Below are experts of layer 10 (counted from 0) of a mixture-of-experts language model. Rows are named up (a neuron's input weights, with its number) and show model dimensions 0-127. Each number is 200 + 20 x the weight over its row's rms, rounded and kept within 0 to 999.
Before each expert's rows: a language model's description of what the expert responds to. This comes from a sample of Wikipedia text that the model never trained on.

# expert 51
Description: Pieces after S/ex
up0,228,163,206,191,183,178,176,180,206,225,222,222,195,176,212,211,168,207,183,199,203,185,215,205,202,179,183,176,201,210,202,197,175,207,216,182,176,168,182,212,223,188,160,188,209,226,222,206,219,192,202,210,182,174,200,219,195,176,204,216,191,212,210,207,173,170,171,188,198,141,212,198,168,170,190,180,216,220,209,192,218,203,170,174,172,218,158,230,215,223,215,180,174,233,191,206,254,203,175,220,190,185,216,196,202,209,243,188,208,209,185,194,238,196,198,203,202,151,202,192,188,235,193,201,210,198,207,213
up1,193,187,197,198,183,168,203,197,186,181,210,166,189,178,205,227,183,180,201,218,201,158,182,175,271,216,200,200,173,186,202,181,196,215,203,222,221,214,183,222,193,188,167,138,189,171,221,203,210,260,181,196,210,218,205,187,190,209,184,229,197,219,221,189,210,204,169,174,207,225,181,209,188,160,203,201,178,173,190,214,202,191,175,196,206,195,183,191,225,170,201,194,211,168,211,184,212,183,207,207,205,186,196,219,234,179,224,218,221,204,169,174,212,199,183,198,204,210,209,186,192,214,184,190,185,186,198,148
up2,204,198,172,204,204,173,185,209,207,214,202,201,213,198,213,197,235,183,190,174,182,211,206,167,248,146,222,165,184,197,205,202,204,197,225,185,182,173,188,220,218,194,203,210,217,195,228,194,202,202,161,226,220,191,217,195,172,180,205,199,184,200,190,205,202,176,190,183,190,173,201,214,222,139,212,164,165,210,186,164,202,229,178,223,187,207,183,187,179,211,174,204,183,230,189,208,226,201,217,152,217,193,205,238,173,208,181,198,198,196,155,210,203,210,196,165,204,192,215,183,189,170,206,202,216,165,213,214
up3,245,195,195,193,201,186,144,183,207,210,233,175,204,190,226,206,224,202,231,213,208,251,205,188,209,198,215,186,195,160,156,170,228,191,212,179,195,193,218,198,215,169,194,203,195,192,191,231,240,251,187,190,209,201,222,176,205,179,201,168,206,206,231,200,177,211,200,184,184,232,194,207,189,171,200,174,188,175,215,215,183,226,202,201,229,186,186,169,219,190,209,148,192,230,198,214,210,201,199,197,189,191,224,170,206,221,172,197,184,192,205,224,238,211,193,201,184,211,212,208,207,181,198,197,204,193,206,161
up4,166,199,193,204,174,194,143,196,186,212,186,210,197,175,209,189,235,217,192,191,207,222,214,197,234,181,258,210,219,206,188,188,184,208,202,175,187,199,202,221,205,194,220,203,216,192,213,180,183,207,174,187,209,163,168,208,226,214,213,222,191,200,204,171,194,196,194,201,228,193,191,202,217,207,201,226,202,179,161,184,204,237,160,174,205,205,166,220,184,217,202,205,229,223,218,195,172,183,214,184,190,182,231,244,182,211,205,244,237,203,178,195,201,168,161,201,190,204,201,238,185,200,201,219,218,223,187,226
up5,220,213,181,209,194,185,206,179,175,180,219,198,195,148,205,195,172,202,194,191,225,197,222,204,229,180,202,160,251,206,239,177,201,190,236,186,199,151,200,201,228,180,203,192,200,179,200,178,210,206,229,217,193,209,221,178,198,187,233,230,202,213,189,202,192,227,205,193,189,217,194,203,173,204,186,173,220,195,190,139,186,227,188,212,226,226,154,203,188,186,197,219,197,226,186,222,193,186,206,213,187,241,180,227,210,199,224,207,196,185,169,176,204,222,188,200,196,180,211,198,192,171,197,166,212,170,218,194
up6,232,194,161,178,225,195,211,203,198,222,260,178,225,183,210,228,195,195,207,196,220,186,186,204,215,174,213,180,225,190,204,149,210,191,224,204,185,221,247,205,198,174,232,178,195,197,195,220,206,203,175,199,200,230,214,201,199,173,231,218,191,198,199,181,193,167,200,188,212,234,198,194,194,186,231,192,195,170,226,201,202,212,186,219,202,180,181,196,207,193,181,194,209,190,210,179,179,165,198,191,232,183,208,203,240,205,257,209,231,196,205,172,189,213,186,233,210,192,181,164,201,200,184,214,205,220,241,175
up7,233,173,166,224,190,188,197,216,209,183,223,159,192,186,244,190,233,212,215,232,232,204,203,221,212,180,197,189,208,188,261,209,206,221,186,211,213,155,200,189,200,222,218,208,205,208,209,207,163,211,185,183,194,216,181,173,178,168,214,201,188,202,190,226,209,181,191,195,216,179,192,200,213,162,216,212,185,194,209,192,185,178,166,183,218,202,196,190,188,238,179,216,183,229,169,188,170,193,216,222,164,191,204,190,188,237,211,209,204,210,187,198,162,197,209,184,218,202,226,232,192,186,171,174,208,165,213,224
up8,263,173,205,207,175,211,185,224,211,208,204,219,188,168,186,198,202,202,185,222,208,203,169,204,194,150,190,143,202,203,201,186,231,221,224,188,221,196,210,200,214,200,184,162,234,209,197,229,203,201,189,191,168,181,239,201,192,170,201,232,213,258,184,213,224,197,189,185,212,174,215,167,165,164,190,188,186,200,202,226,182,201,223,168,205,185,206,206,212,199,160,187,187,188,208,183,183,175,222,201,180,177,192,212,194,182,194,196,192,185,171,172,182,206,195,203,193,203,169,169,187,203,189,205,200,196,196,214
up9,247,171,185,201,217,230,181,185,192,203,198,184,184,231,211,195,227,231,231,199,191,195,198,212,228,199,203,155,225,175,219,176,258,213,216,175,188,196,193,209,198,201,195,210,180,203,197,188,258,240,183,196,194,210,182,201,165,175,175,217,208,211,226,183,198,171,177,184,221,211,222,232,206,187,234,182,208,174,215,211,169,188,207,210,199,202,157,199,201,198,180,184,195,218,226,198,195,183,219,165,176,166,191,212,226,169,211,213,217,185,203,198,230,189,207,210,232,186,195,190,224,186,192,190,211,198,213,208
up10,176,175,158,182,223,167,218,186,200,232,197,230,184,176,228,183,242,246,197,189,202,209,189,185,219,172,195,167,181,206,192,190,195,199,246,172,211,170,177,203,199,176,231,192,230,157,201,193,208,222,175,196,195,193,226,215,207,197,181,194,209,214,217,163,159,196,164,190,212,212,175,217,219,170,201,197,177,234,236,176,202,208,163,203,196,231,205,200,189,192,204,208,213,204,216,212,224,226,220,204,160,209,183,199,202,211,198,216,180,195,173,190,218,188,220,208,203,186,210,190,197,190,180,195,211,169,199,222
up11,211,154,231,222,200,199,184,206,195,206,243,195,206,203,230,182,223,208,195,216,209,174,192,194,207,188,206,205,191,222,204,170,217,194,165,223,201,223,191,195,204,163,205,212,204,202,209,179,175,184,150,184,207,149,200,215,206,204,182,228,172,225,204,201,232,204,193,190,244,187,236,177,162,193,191,253,196,184,204,181,179,216,223,182,209,200,188,153,215,222,178,184,197,204,209,207,193,212,239,214,198,199,246,187,198,189,187,225,170,181,204,221,193,216,210,189,203,197,200,210,200,183,207,202,212,184,241,175